config.toml
balance_loss = 0.0148
norm = "rmsnorm"
tie_embeddings = false
seq_len = 2048
Below are experts of layer 4 (counted from 0) of a mixture-of-experts language model. Rows are named router (the router's row for the expert), gate (a neuron's input weights, with its number), up (a neuron's input weights, with its number) and show model dimensions 200-239. Each number is 500 + 40 x the weight over its row's rms, rounded and kept within 0 to 999. Numbers have three digits each.
Before each expert's rows: a language model's description of what the expert responds to; "gets" lists some tokens that make up at least twice as much of what it gets as of all text. This comes from a sample of Wikipedia text that the model never trained on. Tokens count by the router's weight.

# expert 57
What it handles: Pieces after M or V. Word pieces following M or V, as in V-ir-ginia, M-y-lodontidae, Mu-tant, plus to, also, later and dashes in year ranges.
gets: " to", "2", "g", "m", " also", " later"
router:502525545502503492521574465439484510463494499516458429454478568497461484544442492541461532531462544466550482551488431536
gate0:477514524506490482534538473462450452436488536491462542484529439454577479475533463490513504469522464512568491546508468463
up0:559438520513511571501549508408526473490405489549540466469541541552546450532488534573508496467478449507495494529486442540
gate1:561484488467503542458503499443448528481508483446496592571491519519470477497595510439517438555533499459592498538507488488
up1:538414496493485448537467553544493479505516472607525582515468507538470573465489534501425543548448505532455534472453531486
gate2:495485480475574545490528488538463484491544496564467479545482529476548560509502459548540535498507551469535492534550496511
up2:483542507475393533566470461519519530513461507479584492502492553460484525484507518497419436496538511510512561459433488487
gate3:493571569570497478472456444453530547487502533463538403499476479492463514496534491408459453504496526489560547486464543477
up3:444535534554512505589532478466538521534553491491582464488459488503540475473516565503436531513510487472491479627513524507
gate4:515495465463468507425495562535523449504544466506498493506467489468530430439439455563493395547494474423536578538528485530
up4:558547506525478464500600540443491539523476384482445465614513532418501503502506484509576505464456459507516499477604482509
gate5:563540535464510562467509526508506504527538537492469436545465515480453543520441513538462433564514496484548515497424479484
up5:515478500565505468461544490480550547505461506514508526513475443491488435425503507471516567552473490553490458557512502487
gate6:585455493494489484497507501525474498454417481491432511521550474489448493516433588477481561550538481512522405461408405511
up6:529508510549505436432481504509523467512461498393521516546505455468488502520503454513475524472542523525530499532496530462
gate7:425518500546538458475533579533498440503487451532529419422472460567439516520456536480490497482486558507534524525547495523
up7:533501521410495526530504476542549519533528522490478535422503429443478460499571560471502510502552545561504449522520457576
gate8:461481489582509477538535498483522584543497538521466448591481534505504537508486547507501469457469534479522433493485540457
up8:550486469514512497477403513430487470507509537535539526503488503395476483434434538457473511512479501461473566516477428424
gate9:470496543484465585503501599505498551550547485442439491428481514557507447489489510532555543485464488471525546524554517460
up9:506502534459528482506538437509477471504474508476527538519464501395517469471472467552531531515609507478477454516454485456
gate10:483569466510581520519539498469437516516456516525455526469484529481449557503580530527469557407484520474551496492447488566
up10:524566504493506509480540542525559480462524493523521443537474514563493584522460450440519411497563457500481410438545541429
gate11:484493433445586562559542465479532497502523555496504477483454521476456428557416486494486482521471508411548499500505531519
up11:499480522529502455466505481464483486430458538575474532507521524479495511526407538537485589514483504601539509514468527477
gate12:538503493486503414501516546467568481488552508487509465505464527504499563497474486438434517540464488506538471493566438549
up12:487471512534543451437518466489532538515525452500428469522419625504472563520490493494476514560510504555505502464550502534
gate13:459491605520555497530510514432505474561488548487525499454453488503520479542527530519490487477452391501556467473482449543
up13:461479523477572430518434543514470523529543523586568473440437472556533520534492542573513526582537534451508442488518477506
gate14:488545554536579432477462476466506518522470523527419462537534503532491563475447527519483528490512497460520552548548492472
up14:502395503428530568515538519503530478570522542490569588548482502491514463437520460490545395448528448518498435467541528517
gate15:529550578550468458505574532463520458474535598491492558534483502527485441498536523472451543446544503545512527515519562481
up15:472478487516484518496486479501467522437462512484498489464459530514549497502492541467444531517493536469517572544519527531
gate16:475480552538500495508483524465519520462460556430523504489573478487507533513432472462474484525526455451538552528458408464
up16:485491496403484493525504459503524500522481519519502510559557492517489534559529546507501479456435429484524548525516519533
gate17:502483544468582572569535510440473484485444509530523492482555456525513508513433451534474487513473535512513570511530489477
up17:492466524525524455496498501406480478516419633505468435425573619451477532556484558527478498454469513470533506427451542536
gate18:513515456496551517545523529515550459519515450563451462504477501468493545498562507440517569461483535549533512522497493465
up18:463451509559523479518539513535523464564471458546501502445542544492479587514514471450494476462470514543494570473610497454
gate19:526505523539474546510516546495485427479500550503464507471557592475543469511520507516452479460537467448554460463549463518
up19:540468499489519479415451441585502522543541530481551546479471466512583566468566479457486489536541538565466542537464503462
gate20:535571577579518454451501521548459512493490582505422511425460542502579463544465430566487478470485562504533466559509424508
up20:505538555487531487468493544472536469517483556514504516530534517499505480458513529492455443434490436506483415530470499523
gate21:559598572510548512527465553539553536501540463586428476501414468533523558510463517520424558532490482495563473513502470436
up21:469481510515524486469493499511521445496497468535555556542470468477553434439457496498490474506518458536487536515534520560
gate22:493527508441446486499489503505586389453592506454498532504574458564492421544534489483489493495506579471560543545492444507
up22:459451506506473475470536528506536478484526500481501472494451513504474517506592517546494471513513531555503455519462493562
gate23:490539514493552545511471515487546509439549524483541593431526472500505517511555541333502466477517598483555541511503541473
up23:518546548518503574467497468469507520506568472491417482404478480511483523503474501480510475455553512441527466545490488530
gate24:569506552456489527524510537461522496483556584468452539477502493466480540485499495534467509539535534511570455491450464507
up24:481475466413495530560448476440501541477640472514518498468464541507418496506527512521513468470451512428515557495470445568
gate25:479519485443509482543485458511437479475463480449503560522454423503521453464445557522428458481527504444506488545518564554
up25:460458475515479570448511552507463505474465541507560485450569512478448479576480489440477507490460445500520474466515394524
gate26:499509490438471498454467519502393473468538509451479441548497513511466513523504515544439500491505491456537438477475487519
up26:531557524446485407435503565507467542477494507451487483550563464495518469524479507539462484527514437486484442483465472456
gate27:484493505489553552501565498584560511510526536527524436487585497521536486511444491496464513455508512609531588488496500464
up27:481492476499530442511526467536492509493504441456561559507484487533535454441500455500442510496424579544467526514556500481
gate28:495476483414508538549563443524464486457540477493485487490463448477488532523454462491522528493536490446554439550592542533
up28:421503489575479537422464553477565538506457536605509526470466531487518485530565480398461495474442474508490528464433493513
gate29:450478462439542559539484471482500505498443526516507509477498479562490521533493564560458523454491485414567487563433492498
up29:492516517503441482470486494480402454546562548491567495474582508514469471510524506467510414513497478549495534440545589412
gate30:513478567494477534490492518522515523450527449524461583489548464530517566543495526447497514556495361536549568547487531498
up30:489503489540541473477557480579440507511513515523488458521464521545494465480493473524508439501578548496477507505510552530
gate31:475518464548493455578566469448537529456462545498590500454480497547612444531513536489551514545551508487558425589516479504
up31:434469501463524525410540522548511440544503488515416492463506511619493472445554521489474470495469447523479520436520467494
gate32:552481482518565487456537475527383548486451470535465486490415452470586426505467500522513536487535469495536471553489542465
up32:469501485497438498529555549536554457454477478382485566484465459516554477482501517472516484562530452547495543561527526463
gate33:485520428487558504397562448471443543501494479452380573462449528505530509463511490536516494482530477484569543547513497529
up33:573523474533471450514510514432467487454479469509483544469401503551555392523489547506493538426543451491510549603543434464
gate34:502481519577438490484492483483460525540522463527472498483512489434511454486623449400478495463524540501574458543478547476
up34:535484471493528457430520522492530478486475458504481538548438527484481508482486495540542543494448525503493509529500440564
gate35:475521494511530581537469409483516543504434522525476490457423542424527448459525427449410471519450543435556501571479485490
up35:550460515452486479481542536599520413499515504487502529531521466520476483535534535439505453484568387530476512425454474506
gate36:537461551485528478555452486489528556436499399578512506558530517475508507568479522525452506538452408508536546535411457608
up36:515549452474485473507597531506472494506504550537441514448517549561432438475553535507511534516568538476496537576531493478
gate37:574499529485555510477552438519504519494503572527558494483488593499502442441478488514437494551509455511550543564508433487
up37:449509482491469449483507534478586482507552487485500485506546488486546555501429495523559511498440562505473463490463491460
gate38:505501515489531501522566542524495492545588503517423523461532483489538515496435492510493535505491510550548483559543455504
up38:442453576477565484422481475511519560543513511412544464543414482446449433458487474532390472502514523527498482481506533566
gate39:506577500411516419503467419430496547452479501567491467533567460439439505562504486487564503462459521445591482503488536539
up39:479530526501496464475461444441481522482512558487590541504517472465564459541491518518492472556491475566523487548483517545
gate40:458525547498474493485564588486454488525510577555513475481479536618406481454467516567556506520472490543531473534501415476
up40:462452532513494573467454546606428444493522467529520505513463493444527507476564517508553527534540505469519489559499506528
gate41:417509564504474488505519518450522618486505523481569481550469485485466510501524543479507481527597464451549446540525452504
up41:466518423470546528463536465559503441475492517459524570475522523489500545504484539485427537456426451417487430467505497553
gate42:459559522510494554522511512540552494487489509525392497546528486491499541467501480523539478473510445475557424569537487494
up42:531529533588497453498525476457498519466483521422531474539508460424465546466452538499456513453570473456475514507455518448
gate43:462549482512494538527471463514463452510458513533492543452435484578568468426441535543464592494542518472544540506486496448
up43:469512503496492574476524444480561472477482578522443499470440518470497458479442439547461515459477454484521516466470484526
gate44:502485537451511470501503562554526448464489430428524506515454485462452484501483437506515452486539475485514500543510489444
up44:539560483481577466488488449522475471470488540505549487492478477471451490534476530618451484405509514496544505459523506497
gate45:547464494580542494582501494488499525483481549528461570480542501421497525508482555511510562471491586427552571542540479477
up45:483451538534492525502556459485442545536497502511552537516483589498541526564530453498488410455484493451521533499513471521
gate46:515526475488483464567519561548573495522455493453488516477493482503506502534498530533493496461554569423515480528502472499
up46:519486601525547423479452501507398503492513543474467497525492387521480506462538510496457488522520457524513439505453513503
gate47:514534533479515473461538583525487512494528475539512471503540573515544527529488568506521557509399538486562507553481496510
up47:512514539474471548503514469501541528515530472501474535443496468490545467445554466574490435464568457485493460425496550508

# expert 62
What it handles: Table pipes after dates. Pipe separators in sports schedule tables following a date or time, before an opponent name, plus some common words like "York".
gets: " |", " by", " the", " University", " York", "%"
router:479435518511456646539471547482527497488568499455528513502493516491469455544487484450430471428529519515570441497464522485
gate0:506519461438497463478572560460520488507495530416513445502471444452536506577453530468451528447513510471541561448526530472
up0:546471520415507375492455517482535492452506511473566496544520470429562515468399533543407521523470532489515524500544466468
gate1:429453460493461439510556517485465497522501537435490452501499483500552509561428545458444522510498570451539511491492466548
up1:534542468570537501450530520450545515509403478505574500481498488551505519398593532519487501504518478529451442478499535492
gate2:532473457511534395507570499506476570547533493521461484562535508480512537499499507490506509532545454526571491389497467478
up2:467523469498502505458456447513490546489538468503483542527524475537482461513515512504575546484542491527512426436504504514
gate3:506517489471527448498481443476557540523535494486488473527417469512536433496481494511458527572483476452544495486574421539
up3:471488409561498471563464460458520398453561557495448491565467525450478542483495575444521443447539487471510482552511506557
gate4:546465503495450535540527451533513514574503469470469483538522475464543504499485552423415477588530519529554500516553445509
up4:503455477574510512530520520527502489471542556568469498413478533497511453535552450535556526515533533545497420416482547492
gate5:468512468473489535487516468544450529452535498467525522548467471583508488481474552510509483476529480461528522496539421495
up5:478494464511518627443501484516492542448538544478443518491490475424536555551502500490485453551527475453479433522445524487
gate6:531517450522477520551511444519508502565541510553509581541580514475507512515588529461482473433537455490500451462508457446
up6:472519521549570496399507551490524544454425546404518493440594446549462484502543589531494561565497539528462504549469568456
gate7:516499472496503399482472504472467560536514540500490505461485442488507457408460488480551473505465438554534533542456488486
up7:525488458516495491506538455463490544518504480562483519582501457506462510543509510539508558435513528470461512443567561462
gate8:571617438519536421505504523501466548441476545469441466521511492497541545559530478482462466548517522514525441495487461533
up8:509564422531519452488523492510524514632474460491613563480461511536479497440545473521520537536480503475536533506518580562
gate9:491503446419479522500519492588480525501548514524534519553440433448528498527454488579518519562510487494543481561481523479
up9:542462496439494503494501524517453532505459486543520532500557462459494464535493540497512452544517468548534450481427489469
gate10:521562466485549438441477485483509452521519530452544508533565401518548548521549478537462528516466495467558491466522568536
up10:519499494477513455460495496459557385506526597567521519546524508549512520503508480456505465478511496496475493492520557528
gate11:482576496495503442483476544461505417501504566549448515491488433539484531486508474426490527547541480492568455595479492524
up11:468512491525521550524514467499464547522529471496487510472485502522532497502493582529525566518507541489497514426493540478
gate12:519468532541589426467511564463526493453555528419469476441452587537525432541482532526450456460533474476528437441433603573
up12:520520468528517548546484504503483525566567450479500496546528487436524512507468495485609503499525492501463417454590510489
gate13:487475488492510521522548592521439514458535488457448464542460561517487504545450499504392490511562516528588436437483513538
up13:530438472521531579535490573542489542440505535428507486561488503493513499549452499481487479531522505532582443475476549513
gate14:553594551491565434483523529491438497546527514521495510497557482515492436516481530521494499470519469456556505540518452454
up14:544518563523522498487550533501517483503474496511473528460462539541512503520504540473446391460457466524480458471502496509
gate15:509504532478461451483463474571482557499506498562489543379525449563509510493486494506508478469467520518538444485510534448
up15:532565488539516497499446462483550450460461475546476466586506517474570474527497514518496498428524508511517551533445438570
gate16:517520471431518432517544508480498571512514514556531483550520422539502493531482510541517509500535434482591479457524551522
up16:470487528435460494549552516465504467540514420474489471558560464436490451562452507471544480483453518494506536530469452498
gate17:521506443542482543496499552483501540410545551409505470499501490545564432535550533522424446506489518512595543508488590451
up17:474492538491552473442509421483513381503473495565507570497528488497530493479485507470579485511495515484451583514545444514
gate18:537469476480428480490508516453531534566529525513453576566489484452568486522468474541529436567546475487576496546506510504
up18:557527529505453495519555439446523509412524548589529534551519477542494533450480505493529566579455477484475472523494517501
gate19:532479467529512498531546535544471457468565556543497485467403528495547434443430385540555527400541467456514463556450428540
up19:566484547474431542549517581467512485535544491509504468439438527475435532543484498496515519456503501472484511537518519506
gate20:562515469472481492544486488450516449467510558509486478488514442442553475508462520446454517457495462497542512490487450543
up20:494555477431546515473439504543492506439507553534550535515445519485564473466457431524511450506419479491462453547535519531
gate21:484502520502541471526461499450570490467573532501510485558461506460548521497511554516516515471499459452489590507475505523
up21:462573542537536552520513446516491557463485541598523403448430477541474501430549536474564524517562562489513481468510469410
gate22:473498463508480524502497525525478484480487473473437405541541448491487540500476512522504536507475492450555437565424470392
up22:479502471556479541520469459608526529482517481490532574456446501509562616507563505532493492421450487544474517495570563533
gate23:448506424516569499451543549539527557394497529426400507451535508500500515466487472531498507474507482399550508513553578350
up23:514471421477442484533515528513465523554488528493515431444495432444454523556496456518556477507472487569516470520554511461
gate24:511480521530570479483533506475480476495498467525547482418534490487496523439516547431537443504543411450559440467528558515
up24:392499452541536420499542457478477443554478508500404502493500524526423555500481504530552573485506507461470454562508491445
gate25:577459454488526493511530445504476513483537514533381493412464504490479475515515535480460525530495549449525414471511495545
up25:501529522469528513548500480464510572457487498478471445456453567457543453475512458452452523552483507491507536486501456505
gate26:549503520527529440450538571427505509490482484461585533467469433454475464532461491578438500526521462477556442540499456526
up26:488505421431512450453459556639469571453558517439498490469472458544462524574507532418510451469500571500472491472513538539
gate27:491523452489482480535495540463545561496510529471522493508497395549465476577499525444490467558524481476525493564475530563
up27:530452548522408467528551517476521509480528519536465485544507524438481504515511539492525561545464453448527544502453511452
gate28:515554508508535513483511515521469438495488487509441470563428454500454545559503454533482454473599462520526474506516468477
up28:510511493426565461474512510478503609535494502509522488537573454520500553432555492464570479403494410443518417461514529460
gate29:476376547536470464428499537498477536561524542486500550495614555489518542531502457593523455459578469513518496498494487521
up29:542496412500591498477510433509504465470507534590514472492420422541424526496513497509511543487467506500491506490479469531
gate30:535471485526536498514492523536509562537504534613446479562550549484495556464452420552475567467470512523549481545450470576
up30:510513439461469531509473504461483442542394509539453494534526532446474493425529508490483485528464529508492438458505557448
gate31:452536487527477482498505450399528562485433532489456502546585462482509504480489565519479520566501484536550562445536513459
up31:451512520483514493463485501573469463580520559530516464546531489559493524500549461504471483458548515505477473552488501544
gate32:506548548501580495459478510539512499564536475542472536455500536515456500486525454519491494457473479501552421504476508556
up32:440561480516558523447475517547538498427542479528463566480472456529499521506514470506494488528585495472498526559510519445
gate33:543498476494520577530494481537506516556530538501526481467423510555439572491516460537586490509483486432559505523436507485
up33:398487488547489471466536523401538460480483463522486493526530458537504485483528563454493435549581553556488480546552469518
gate34:573493473510512472472460510513470408520487509546459508447582481575486513431607565508463464541535495516569489491541503438
up34:512467385524436517454580438420468499446503520459492477535528490518471426506447476495524467461556469462492546528511504578
gate35:583568454430491501512487452429469547536476528507401517513514548551432530500514578518481545502545467468581528501528556502
up35:534473473529542481512507521476541550505534558450539442520481496503554447558445461523474436462433496518483474518458513537
gate36:495581489434476547447465531524529544485485504500479509465464473509503528501550501525453505489517491414521470526465497489
up36:454496514536521559513478470582545503479513503462539486454540475507501537522589512461512461479565464395488545482475498444
gate37:493489531434459364485529548494510485514482516524577546414490475494494472466518467504465561458503548518568537513485541527
up37:570476448531497458508533507457503569434522511564442519536403475516467537477517568505511570486575488545509472411517511630
gate38:491541523492513477528508475476546500490482540523528453532525491550500535441608581499468548456541452478548533516506495512
up38:502453522541489536510504489534458547587431510443492455474538576468492474500484505504552577496493514441495485550421569551
gate39:497508528521512547490526472470477550484517489461526449480490439484486466487440516529537506524498425484571475435543527455
up39:441509396531495523475461467553562522475521501518528490455505510492450536487446557472506477406415515524469468543529504534
gate40:560507524507622519489535489492451463531610464432524443461533551562539547505525528492467493464587500497539527499452503463
up40:430495572520526511497553504512473426480449497483453494436490558475464569527493523500523493514551474534541468480581505515
gate41:507484524507516439499435482452514558465482492458531448519517529439515533571531499491434485531563537531566548432497580533
up41:530503429477473498463487505463538543414434519516474550433501432532536431473513508436568441471432494533494543535563524455
gate42:453538528509563460534529556466519544496521499525504494432535482508403490476511485425497490589541524507567552462488494449
up42:470558515488593516494572512497500466498603438512504451470575466517453420520486499493471467492524537458550517462511539509
gate43:528496442527621374509461481530502460490497518490494550444599484485509474487539466500488460537553528463564453510506510519
up43:484501562459443512481493533463533575446381510449477483478453500469620473508478504545445497454462457495506528550508538474
gate44:439551471487522595506588493442487510582502535482553500502490459546525514496518488551428492445520448417529467562537472493
up44:490531514446497502549531508504593458526539498492495527526500553444520498526491538515492453498487439500517491561529507449
gate45:524512544467566539541419497557502487528553503572478523529517464539484414497493517567567480490499483537523533541537510593
up45:423427552561537522524491449545484465542593442527468556476442510529455513461500461459529475520517509498534574505518483549
gate46:522484428498508512496480481469499446560521507479526571494472516500451462549534462492490460532518454520534528517517414509
up46:503479538461518480568520459524525524488512526483513533541444538447440555420559466494497526516482514477483441476462493467
gate47:511555447508523452581547514489515503506444579430517399401439487454459572612573426549523459514487430539545523538470536487
up47:454428541438518541524499520533475463496540491545478447537522482494511456470480527479490526506494529484468546465515443468

# expert 12
What it handles: Digits, military history. Single digits inside longer numbers in tables and dates, plus nouns in military or historical prose such as source, siege, Squadron.
gets: "6", "4", "7", "9", "8", "1"
router:491496500433528504394494535543443499510585519512488551519440498434460479460444445502473501452441488530577501549498450522
gate0:512478505473530531396496511474493510501473519477467466501518458466534474548520429474473586504527565548545431486610508519
up0:505516510530503495515471456465485507481498511507499437514421540473485465470592472535447506556506443476519537529514513554
gate1:532518457519555451524521526486557490533484482505515492520503490515520514516508548467463600576446495409554595488504468445
up1:463541423484505563438444487556488507532515482522584507542524528495497450486497517387432494479449526525489504526443409578
gate2:537558496536485520540574440483520452483468526524412530433537509548471483573539499458539470444483499543543464524500560474
up2:514528502527492507506479495494536499445494491472472524495510519512536455495455514468587507527520489454494512567574405471
gate3:568484526533457507455501488393530536521445524419457476500481524462582498467508481530541442447453499477549512564522503435
up3:540426551468441489455548497538487513514460526401526502467550419482517471479500499513452489526487477462488465508536546454
gate4:460491377452485473473563420493516479539483563555504543526487483437460479524458516490500548512426492435521433572462477478
up4:502448502517470538485521462526467430455533488524539526498476479529519591496440474481470460479474496494490480457452556519
gate5:580495489446463588518429478450482532500457480513491411488506435450530505542545465506521464476541420476524507572500503516
up5:437513485497508535504571546477529496509569523535433462552507477511495492520598474556463529466532494475488512508503456520
gate6:476493503467484472461461508585489563460472495440514477474515535459514539555477523543509502463515508515531538510523479564
up6:519486555503454482515499557513524448515516504512438485480512527591449509460533522462488538566490450459487467553458544493
gate7:572456423481614471498511458398523515443486563490533464547498433544558454503504522529437471458463477514571484470530532440
up7:487467523482513474444516508516521512463460588438440474464480550509510416510468490473418515441468526506526398548486560478
gate8:559519525476576453485516461467447494460583478465500521560552511537542499531481542498523550469503509536580534507508461523
up8:511579541468420536509525482508453494520525504548509558466505508443479531525494417446538483531561396494474441500465541467
gate9:499511446433488567493502451499514450464489515515531538494527483461515524573541450578495468460511499388525425510571469406
up9:487488549497448527478478542460525445429412518500481466398504531522505526469585467508524466457505397566463502464452502496
gate10:497544460448517475558465472497462483522562475495539517532507547532454541528519564535475535467494538467535464590517484587
up10:500509513438510461454479433434484507444523554467490431530483580552470541512503545444536439409544518462523426547551587549
gate11:523464494506565449595446426474563510453427479359520515523569481508493469467490521473458505532463510417551516551543446520
up11:535508494485481498466561504527557535475530514432513529467577477557495500475464493409448572611473503486470468500465440496
gate12:441528539544481502546520528510452574522508455511461643479455542436532569468500409568530570533548458540564579507514503548
up12:480535517525487512602579514559425541471509445398478469517489454479514556492510556483571511516516447498501524529504514541
gate13:517522515529507468522605529549588475503521524402518526519531492428541507525558523508532437537496512449588578512481524526
up13:453473525499535557516508493443508478521573544563534435547532500592467525583513455503439560473443450458487439522490521516
gate14:487437457479524489552480530572483483498537590505452510505561526531572506550453505495499566503571515500534545510453503520
up14:503511565558479493475557411505499519503501433497546472472485523501475494473525550464474458475499498528480479472490544507
gate15:577459566469552469556495432487578477540600458470465477467533540487428457498489463516533524426529570445531508586497479484
up15:511431518461479496463519485519488511524464462491447525551517471490500486521519476500527604496547533458509521436577523476
gate16:483443505442475502541510491471451517498444488497472482545544486419472567534540488581477552516553505462529533484535480478
up16:482497470451548548504455418441507501521476613469498506575580508468539439501548558465405519465455445560483431472485451469
gate17:444523537547499513559522558526494458519531482476466467480532497543559481455498492504484515511466530410533406548452555497
up17:541490513556464562515497541563565503497454362462502528482616526522510478453604526485538470519511462592493490447562528548
gate18:465511495523557527520479492564478501473474477487501497543550484452500500466411426477495467508568576481499481530560521444
up18:559505512540492520605540538490491497511476451467523515472554547482500513419513460501481476542524485498503487480445477499
gate19:511469480560437576499576456501512458489495509498437479458485454498530489505489558479523545445556497434572471535485541490
up19:499501495478506481487481498496472437570434484513524557501511429537557524505537550451518484529623445461492487544518542482
gate20:546491485529510522530509448506545481513425544474536521522514538499474502451575428442513445534505497541563547502519515537
up20:521489492566519473495525568487489506495457521537436542489538568539512526482504564469541436493469463536523541549493444528
gate21:516460510478545484548503536544512472471525458527521455545526516484438490577559459460468502500476490472506442462498569482
up21:503493422419510507444562509519474520548461455506455581499524543520481518552455541538482506490537515612477490493438493516
gate22:510453505490595538488565541452554503494469535458568396540476503528471557442505503510459540502497486457551479483494524466
up22:502515506530569456527448515467516544554475454546583512512540451570531525523487519508403453488455466516490558458434531465
gate23:433488458515548531465521498430549516456536487550561520440465532415521521497492479563509457544509501486541547534506477486
up23:550483596507545594453474523514496441469559489490534471458511563481528424492477412490535476475487495401486501573505511481
gate24:473489514529496497569524504522476540584488478551527542524541487482553519449469509515489451451456464536528545464549568442
up24:515452474460531498480494500515487436479551526588548513476426527491487462511471456531493489488557436564467492503459494505
gate25:466469508477451506501550502432477524471544421487572507450530573510526585513516517534453541581504476446536498542539570491
up25:488512521505441463440506529487479516394453477511531459551485489429594488494539531574559502493545569494516490449486416523
gate26:478533527518520497579536521485518435514492415498494575509509479517591533456447538484486526551510490503535485476508522560
up26:513520465543504505511579490442518501502465468530543469466408592546470528467548513483516496480465507514493453521508497496
gate27:544495495492561480548435525490500517458479547494574508477436443506474564500570491466451466493487525395570453467522541493
up27:496529460566514503527536466495530517416553503516485505452496491469504535572469480453501502559535475562499490483507501477
gate28:465488556477565502526520492526478506512532601461485470478485441510538514528485554513489565520458519494556447510501525503
up28:573482547512520553498504472481510444525459514504539495453526565521487405483537449527540517475500510431459511498464446498
gate29:458445477484519524532514530514478511401557585545506483479515461514478558568501529488513527499521436483559568531495542565
up29:454497533389460539468517491559497487494449490467524456439491520550540510551502470540496517459436515484470500516501529487
gate30:501558450491519519472459487530448512451498496494545478516509483483551509503496460493518526548538521529528495543567442479
up30:567488493495501479484572395535532458464568489488598531478479459538505478469504478577464589536529550462487502411540525507
gate31:486492510486527592501487487545560436416552484467515495462519463493472503584522442551440543526562564461549456502494460486
up31:550490448542514458486536475532515494517483518457522491518563405476471468452491565444454545522497428503534491560549581500
gate32:515457444542521572482484451460502551544573613560507442558521427483534548507505492518503561456486501458562430480505512435
up32:504493493507495492485528541531511504480486456494564493461454512502492476474559508459462431472489540510465523445489503509
gate33:574519551501517450494465515539481405432503561539558535465513483629485528528486494503500503471451509471530493546475494478
up33:524527472436435478502517518520469467523464486499526508533486468567430509470505496477489588536486534479491532519538458523
gate34:418490511494465493496492425499456498490543501511478460482519538433452528511603528552512472522434474424545487484526555557
up34:416521564475494479519501549472560480540513493413520453525395498509531482503476566531507474568471552522511522551562510552
gate35:508475607498543488522477487427558435470410561512481480458486438486486495470529478422511471514442508539595439467502502517
up35:460509505503498444552436483518475466534524508503528509549527448436551492555501507563485472502430550524499513533554476522
gate36:535439374450576433449529424485523464502497494534545501533521387481509474466479482521446552513494478496528449517512546512
up36:515511535596499558445503459479573560577383451501504457465520533502477531554495543471524542492525495488493515538462535492
gate37:530493396518468506502488511556489563518479479474496408511484483463499464525518538528510524514457500541567554560572491573
up37:430452482546493475490486570541624445457505441513402462504511490454587457477517524465454548482551538495472535574540515476
gate38:522477487535490485450484512450531518474504518465414517566504460506515505546539496511433473552519512482567497583454506510
up38:415473482513495514444496503557416525497482539516531511525427510517462495444493467462520542496435510531532475476473431551
gate39:486521519438475515488490512462541473549545503472510508460463492456454447499495450500407438469539456544540508444492499570
up39:490508526494490561490482506569574469530464490468453566517472524500568542469483488460516505501495540499455498553580493431
gate40:442491513493523545464539494504533486533482442523555507493489531499439500528504450534516492514490424446543528548490487534
up40:422465484492525533456558501546490536447445494534469569595526491523574551568447479504505626446478540519473484605507477527
gate41:446549489538467489475512537489519512495563432503489518498503491495478505476589489497530489489471540478511503537530498585
up41:400544569502480503531493499538484540523588424513509539449497466511530527428530488558564509505528484528498544435479570413
gate42:488508498491477499497506490577475480567494504485481506505559501493491518514560505467511427519520492464520485556514554503
up42:489500425553451482499488479470446541486475475490489519457491492403521568555497522482560442496566560527498531521500423511
gate43:499475520501471574538513446536540542566567464435442474526507508534516519496525541547467480502485544461549426553470566489
up43:510570485475522556525571515491518527472534427494471411539519502478535569466530524509431462474463464469494475535503514520
gate44:442441519463544467457559508508466580500516518487439513519471467496452535444502455450453485481456423428564461451438494482
up44:454458484526530504507480575505529478553477517572494492539533486490443524457481528469419504503444494439511505501466509444
gate45:508538544520505486521545520515427454432517497463507510438483450556436584508591462545484464467452480442551542585565475471
up45:502485517484500541492546539506495531493552478478507485487473472499536435514510386531514544426492495445495529515523544521
gate46:514561500528596490595504509424473463487544511456457517550452477448554517501453478503508446480566490532564541445480433521
up46:509474499493457519385493526509563494504529491489527527427520575578465457514482505529505509558443539449485478571514542422
gate47:470510492493446428440531553512553506550485542512460486466545408524515449474481510526471520543491551444567553440560546502
up47:519466488524447548562431510455490549435566485535465539487514482515455550463465476502496455462451554515487469450467453443